{
  "d_expert": 304,
  "router_score": "sigmoid",
  "normalize_top_k": false,
  "routed_scale": 1.0,
  "balance_bias": false,
  "tie_embeddings": false,
  "optimizer": "adamw",
  "beta2": 0.99,
  "batch_tokens": [65536, 131072, 262144],
  "steps": 4190,
  "dataset": "wikipedia_en"
}
Below are experts of layer 4 (counted from 0) of a mixture-of-experts language model. Rows are named router (the router's row for the expert), down (a neuron's output weights, with its number) and show model dimensions 192-255. Each number is 128 + 24 x the weight over its row's rms, rounded and kept within 0 to 255.
Before each expert's rows: a language model's description of what the expert responds to. This comes from a sample of Wikipedia text that the model never trained on.

# expert 12
Brackets, headings, table markup
router [106 115 123  97 133 120  94 132  94 117 129 111 102 151 109 155 109 132 152  87 111 127  56 162 107 154 104 149 154  77 127 115 157 123  84 152 119 122 100 114 102 149 110 175 127 108 121 111 120 111 114 117 115 106 123 111 124 120 108 159 122 115  89 164]
down0 [122 138 137 111 153 145 130 176 135 130 111 118 184 136 162 112 146 115 117 118 160 101 134 134  98 120 121 112  93 110 111 133 122 152 132  90 149 151 124 102 159 140  96 123 132 145  99 132 171  99 110 105 111 125 121 143 116 125 118 115 123 108 101 143]
down1 [ 87 126 162  58 109 123 162  97 123 129 125 184 141 137 145  81 148 106 170 103 145 117 124 137 140  89 108 120 127 137 133  95 122 117 151 170 140  69 107 100 112 172 174 176 142 120 123 133 139 143 130 150  77 120  97 136 109 116 128 140  96 164  93  96]
down2 [129 134 122 122 143 168 148 163 103 137 143  73 126 133 115  91 113 117 149 116 108 113 136 121 119 130 134 164 112 109 124 106  97 128 135 130 152 158 147 119 134 113 126 139 134 116 141 118 137 118  71 121 145 182 144 131 134 168  90 109 192 143 103 148]
down3 [116 137 121 118 119 116 156 114 149 116 137 130 103 131  98 111 136  83 115 118 117 158 127 115 110 144 132 104 161 149 150  86 138 120 140 117 118 107 118 155 103 103 117 184 107  78 146 134 151  94 118  93 117 125 110  96 127 114 140 131 148 169  84  70]
down4 [106 138  86 148 122 122 152 136  80  93 145  99 159 141 131 111 138 108 135 118 151 121  92 132 144 161 119 152 139 148 101  90 126 169 121 108 162 145 150 142 111 110 132 136 135 150 111 131 121 134 155 113 146 152 121 106 165 136 145 110 107 159  89 132]
down5 [125 149 128 128 124 183 102 154 114  90  95 140 100 111  88 118 120 132 152 111 134 107  95 125 151 178 133 109 161 140 155 124 149 132 157 131 165 125 113 127 124 133 126 123 141 160 152 121 125 117 108  72 142 111 108 117 136 158 123 162 147 114 138 151]
down6 [122 144 120 133 146 140 146 157 121 128  99 147 148  98 104 119  98 112  95 146 134 131 143 153 121 115 136 138 135 115 155  97  96 151 131 159 140  97 151 141 126 127 104 120 107 152 140 147 108 114 132 147 120 143 117 118 173 114 135 176 114 148 157 132]
down7 [115 161 132 148 121 117 166  92 119 153  95 138 131 114 160 105 157 174 104 121 108 143 160 126 107 135 139 125 139 157 145 126 135 129 140 106 167 133 159 105 189 180 125 138 125 153 167 101 136 177 142 114 153 151 123 136 163 137 133 167 132 158 103 182]
down8 [ 93 138 109  94 157 107 126 110 127 102 117 115 103 151 142 100 118 130 103 127 157 151 163  88 125 161  81 128  90 105 114 143 162 113 150 131 111 149 105 152 129 131 139 125 115 135 127 108 156 107  95 130 146 121 131 150 134 104 157 167 136 108 139 135]
down9 [ 99 128 116  80 103 164 127 179 151 123 131 129 144 128  85 127  98 152 111 111 121 110 167 127 102 157 169 117 127 156 127 136 126  77 115 176 181 121  94 132 111 162 175 117 135 142 124 121  95 142  82 138 134 117  78 116  98  97 159 163 108 122 163  85]
down10 [117 139  96 117 116 148 135 122 181 118 133 121 114  82 112 158 166 122 144  58 109 135 112 105 129 158 132 142 161 137 117 127 128 124 123 149 121 147 108 106 102 136 157 107 113 143 146  94 101 133  99 136 134 109 111 120  83 170 159 140 113  82 110 113]
down11 [133 111 125 133 109 149 145 152 121 127 134 101 110  97 151 108 157 133 135 121 134  97 115 146 115 146 114 119 148 119 128 142 141 119 135 134  72 164 141 166 116  75 148 129 143  84 105 135 171 109 127 119 162 129 158 168 171 112 112 151 124 125 154 114]
down12 [134 122 132 134 124 109  86 150 191 142 139  92 103  73  78 158 154 126 114 123 118 130 128 106 111 155 134 140 128 159 124 144 154 161 113 133 108  86 117 120  94 136 126 111 122 181 121 121  91 120 139 114 150 157 118 129 112 139 158 131 144 152 116 141]
down13 [128 119 127 117 155  85 115 141  98 130 104 152 113 119 189 135 132  94 102 124 119 132 156 174 104 132 152 132 111  84 118 143 126 125 139 135 115 149  87 151 149  87 168 114 122 125 158 177 152  96 133 108 124 130 186 147 125 102 137 161 111 143 102 142]
down14 [108 138 132 150 138 121 131 120 163 137 120 146 123  78  94 126 120 180 161 122 162 126 110 108  97 187 134 177  81 107 124 132 119 122 130 114 125 120 108 165 123  97 110  87 117 118 145 150  84 136 111 140 181 104 105 128 131 126 154 118  98 145 150 131]
down15 [187  75 136  96 130 106 109 116 109 108 137 143 123 154 102 167 148 140 180 170 131 135 173 114 183 130 117  93 164  89  77 148 117 112 134 153 137 117 160 136 135 167  75 185 110 128 145 172 135 190  73 133 107 135 166 116 137 136 161 113 150 138  96 136]
down16 [ 95 132 122 145 168  93 162 100 128 144 123 130 143 151 145 104 165  97 139 135 154 125 139 135 131 121 157 162  88 132  93 140 130 146  92 127 130 115 136 151 106 144 156 184 105  97  96 137 135 137 113 123 145 148 124 140 116  89 122 123  91 131 136 110]
down17 [111 111 183  93  90 117 129 109 133 150 167 108 108  74 163 124 138 166 138 100 121 146 102 126 132 150 121 114 140  82 116 161 136 131 120 178 141 133 130  93 115 170 138 118 142 147  94 121 108 136 146 148  98 117  90 118 151  99 141 131 111 110 115 148]
down18 [145 124 104 123 141  96 156 141  93  99 148 163 127 128 162 141 151 138 130  99 134 125 145 141 155 149 115  92 171 164 107 131 135 124  83 124 136 109 126 131 110 128 134 146 119 178 124 104  82 105 190 129  94 122  73 138 123 108 102 143 134 117 112 122]
down19 [142  97  57 128 120  80 117 125 117 113 122 101 120 132 134 112 138 153 100 122 118 131 108 139 150 114 116 127 147 131 120 145 160 119 128 145 119 186 106 117 108  95 143 144 129 131  89  96 146 104 108 152 174 127 164 148  99 131 113 127 187 120 128 138]
down20 [164 139 142 129 140 156  95 111 121 170 172 131 139 118 123 182 166 112 122 123  98 126 164  72 146 127 140 158 161 166 161 147  63 111  87 116 154 142 115 125 116 116 119 144  99 148 137 137  93 157 142 127 140  90 102 135 100 139  99 143 133 135  92  84]
down21 [104 144 124 125  97 116 114 124 151 110 105 117 105 128 146 131 116 140 135 120 110 143 163 151 157 144 122 116  84 133 123 190 157 124 125 128 127 155 141 126 177 115 144 126 126  83  97 111 116 142 106 108 137 148 122 116 109 167 135 110 137 170 150 122]
down22 [106 150 163 131 127 116  93 151 150 155 130  85 157 118 104 116 136 114 114 100 129 143  96  85 109 115 133  98  85 120 125 130 131 129 136 126 112 110 119 137  99 134 167 122 148 132 148 139  94 143 118 114 137 123 155 143 147 141 143 122  91  79 116 161]
down23 [134 139 107 116 142 107 142 131 120  92 144 103 143 120 127 139 140 128 139 113 106 151 120 130 127 113 118  79 135 145 100 190  95 101 126 128 136 169 105 146  91 141 117 162 120 158 138 130 147 135 127 142 103 104 137 135 102 103 104 144 132 127 100  94]
down24 [177 149 141 107  90 186  81 124 142 157 128 142 130 128 110 147 134 172 118  98 105 122 156  99 148 148 158 113 167 154 123 100 113 137 149 152 161 147 125 157 147 151 168 102 134 138 124 148  84 116 114 123 119 152 133 121 114  65 179 114 151 116 105 126]
down25 [146 119 148 111 119 124  98 112 181 107 120 141 130 131 174  82 115 113 125 161 110 132 122 161 111 101 113 124 136  93 128 129 100 118 127 171  92 102 120 125 118 146 150  74 131  79 142  96 110 149  97 150 131  87 101 132 162 139  89 103 130 134 147 122]
down26 [146 111 162 137 117 103 129 123 153 124 123 105 134 102 107 125 169 140 101 155 153 112 124 123 107 139 124 125 126 130 153 132 122 143 110 125 140 166  87  75 149 131 121 117 128 136 135 108 154 150 102 107 116  95 156 126 145 129 138 110 107 131 103 109]
down27 [142 106 140 157 144 119 123 156 122 156 146 103 115 131 122 138 111 178 133 119  97 145  91 125 112 108 137 145 107  84 163 149 130  86 133 172 124 107 101 111 111 129 182 133 177 130 167 134 151 141 103 146 131 128 153 136 108 124 126 101 106 132 177 118]
down28 [177 130 118 153 137 146 132 120 146 145 111 146 134 169 152 107 113 111 134 139 161 171  97 113 127 113 190 167 131 100 121 154 107 121 164 147 150 118 149 136 145 165 152 128 132 146 143 132 115 153 134  97 143 143 136 142 120  99 142 101  82 132 142 156]
down29 [135 119 157 130 139 119 148 143 124 125 136 131 137 143 136 107 142 141 116 134 143 133 101 157 126 125 168 120 117 113 164 119 132 132 161 157 109 140 133 131 118 141 157 153 115 154 125 135 119 152 196 128 177 137 164  80 210 162  97 133 123 106 103 132]
down30 [ 98 142 109 129 143 157 117 116  93 164 119 176 128 145 113 135  78 139 161 172 146 111 108 133 151  84 147 165 144  94 113 107  56  96 115 127 132 103 110 104 144 140 151 120 151  89  95 140 103 150 143 140 126 140 107 161 133 121 117  97 105 155 170 143]
down31 [166 115 144 103  93 122 112 172 150 121 147 176 135 138 104 126 125 154 159 106 109 104  74 125 128 157 115  95 149 109 123 148 143 115 144 140 107 151  62 138 128 100  80 133 135 121 174 158 135 139 118 140 110 120 180 122 161 144 120 123 102 153 129 137]
down32 [144 133 128 127 148 128 131  92 133 111 130 125  99 135 139 129 168 149  76 138 149  90 111 154 111 144 136 137 119 143 153 139 144 147 136 102 139 113 157 116 140  90 127 136  98 125  99  75  95 171 154 103  95 157  98 113 152 120 142 126 125 154 102 137]
down33 [150 114 132  95  70 111 150 117 131 113 124 118  82 124 129 107 125 139 120 128 153 104 111 107 150  98 121 135  86 129 118 164 136 124 142 148 155 180 120 151  93 118 127 114 111 118 173 135 127 125 117 142 135 177 127  96 176 141  80 121 131 145 114 123]
down34 [110 115 156 123 150 125 140 134  98 148  97 162 131 160 126 139  78 129 151 121 126 127 106 127 141 109 130 160 123 154 153 120 138  78 131 108 167 158 102 143 100 119 147 175 130  97 156 101 118 141 114 104 164 115 107 153 150 132 129 143 123 151 128 124]
down35 [160  89 161 133  87 126  97 148 160 128 163 112  93 120 168 160  86 137 124 146 113  80 158 111 112 130 137  87 127 183 144 136 130 118 130 158 148 171 139 123 181 161 115 140 119 137 150 161 127 198 107 129 128 112 140 135 143 124 154 111  73 184 129 166]
down36 [122 111 129 125 131 107 106 128 129 122 155 102 130 104 134 118 165 117 107 153 145  86 144 183 115 154 147 136 140 126 157 150 132 134 115 175 122 135 118 179 168 140 111 102  92 112 132 122 144  89 122 122 154 108 151 167 127 139 171 121 125 113 178 135]
down37 [127 155 158 132 141  75 129  81 129 140 144 119 138 134 108 165 120 129 149 139 147  63 133 168  75 124 100 124 141 111 162 101 123 130 158 145  94 143 122 110 154 127 110 118 117 121 105 144  96 144 152 138 151 122  74 145 145 141 153 116 138 136 157 156]
down38 [114 105 112 130 133 138  62 122 156 122  91 109 125 118 130  95 101 163 140 120 100 157 143 120 116 151  96 154 123 124 144 104 160 130 135 181  99  68 148 127 113 132 131  94 104 113  96 120 130 163 124 131 126 121 158 106 167 122 137 133 158 120 124 114]
down39 [146 137 139 142  99 137 126 107 133 156 114 143 156 116  94 168  74  88 152 136 108 128 103 132 127 142 136 113 132 127 156 133 137 142  99 126 111 125 134 137 149 148 175 144  68  99 145 160 105 134 111 156 146 119 114 176 172 128 151 136 179 153 183 144]
down40 [123 107 129 159 183 126  73 142 136 135 108 143 113 125  88  96 153 111 168 132 177 128  92 150 106 148 131 168 101 131 149 165 149 116 145 145 145 140 114 121  98 104 137 129  73  87 100 159 102 124  83 114 116 105 156 132 127 113 179 125 110 146 141 111]
down41 [111 141 104 158 135 160 151 122 130 164 149 145 131 139 111 162 126 122 103 140 120 149 123  99 127 113 146 110 125 131 122 107  92 133 102 135 114 121 154 161 180  96 135 180 136 164  85 127 117 134 141 128 156 141 135  94  83 134 113 114 157 142 168 132]
down42 [119 137 152  97 138 188 132 106 108 125 163  93  76  91  99 111 116 138 114 105 108 109 114 137 128  82 102 141 159 105 157 133 136 140 127 143 158  81 104 124 162 165 148  74  97 128 150 148 151  94 150 133 137 140 138 123 131 113 119 145 111 107 120 144]
down43 [134 147 105 155 119 160  96 111 160 118 128 113 123 118 172 119 125 157 140 101 141 102 125 149 125  88 129 134 110 102 134 122  99 166 104 149 117 121 117  98 161 123 118 134  90  77  55 145 128 119 106 121 154 114 119 124 109 127 112 127 141 143 167 128]
down44 [204 134 115 116 135  99  99 137 144 110 153 133 129 118 141 146 149 115 133 124  89 113 115 137 179 119 166 128 130 141 157 161 155 142 105 120  97 122 130 112 134 139 156 109 156 129 123 135  85 136  72 135 136 162 158 158 123 116 130 136 109 134 136 170]
down45 [126 114 131 121 117  94 160 107 138 106 151 106 128 102 144 176 134 119 148 160 176  59 112 132 125 154 110  92 113 123 121 106 166 120 127 118 130 115 124 123 135  67 121 138 145  97 141  86 126 159 141 113  62 125 132 151 106 119 123 115  77 137 144 111]
down46 [115 157 122 134 147 168 105 133 134 106 147 179 151 165 140 135 114 111 144 133 115 128 171  82 142 100 126 104 105 139 109 114 123 128 120 147 119 135 146 122 149 115 108  89 141 159 119 102  83 128 115 134 168  95 115 119 114 116 152 145 103 109 165 151]
down47 [107 115 158 198 141 114 156  79 101 136 178 144 135 119 141 146 116 116 114 119 141 109 139 135 156 149  87 139 161 134 104  75 114 100 143 134 173 140 150 108 112 112 126 140 157 143 107 120 117 117 128 156 158 103 135 101 158 154  91 184 146 150 159 156]
down48 [148 123 143 117  96 140 141 100 104 141 107 105 139 139 143 167 174  96 120 138 120 110 147 127 138 107 153 159 210 151  90  91 115 119 144 120 151 113 109 144 130 146 118 124 113 119 103  93 164 143 100 119 128 133 157 162 150 137 114 138 142 127  97 158]
down49 [168 144 137 131 144  99 144 137 160 125 103 162 115 155 165 112 145 132 169 102 138  99 176 114 116 130 127 169 148 147 140 109 167 156 106  85 123 134 126 125 178 111 138  82 109 101 108 109 143  91 146 137 106 134 169 143 161 125 118 117 101 146 124 125]
down50 [126 128 124 125 127  98 139 153 120  94  98 107 143 144 163 175 174 123 134 146  88  85  77 145 179  73 130 127 161 111 125 118 107  93 131 111 132 142  85 141  92 153 139 133 148 117 156 129 135 118 162 167 145 175 131 150 148 104 144 155 133 104 121 103]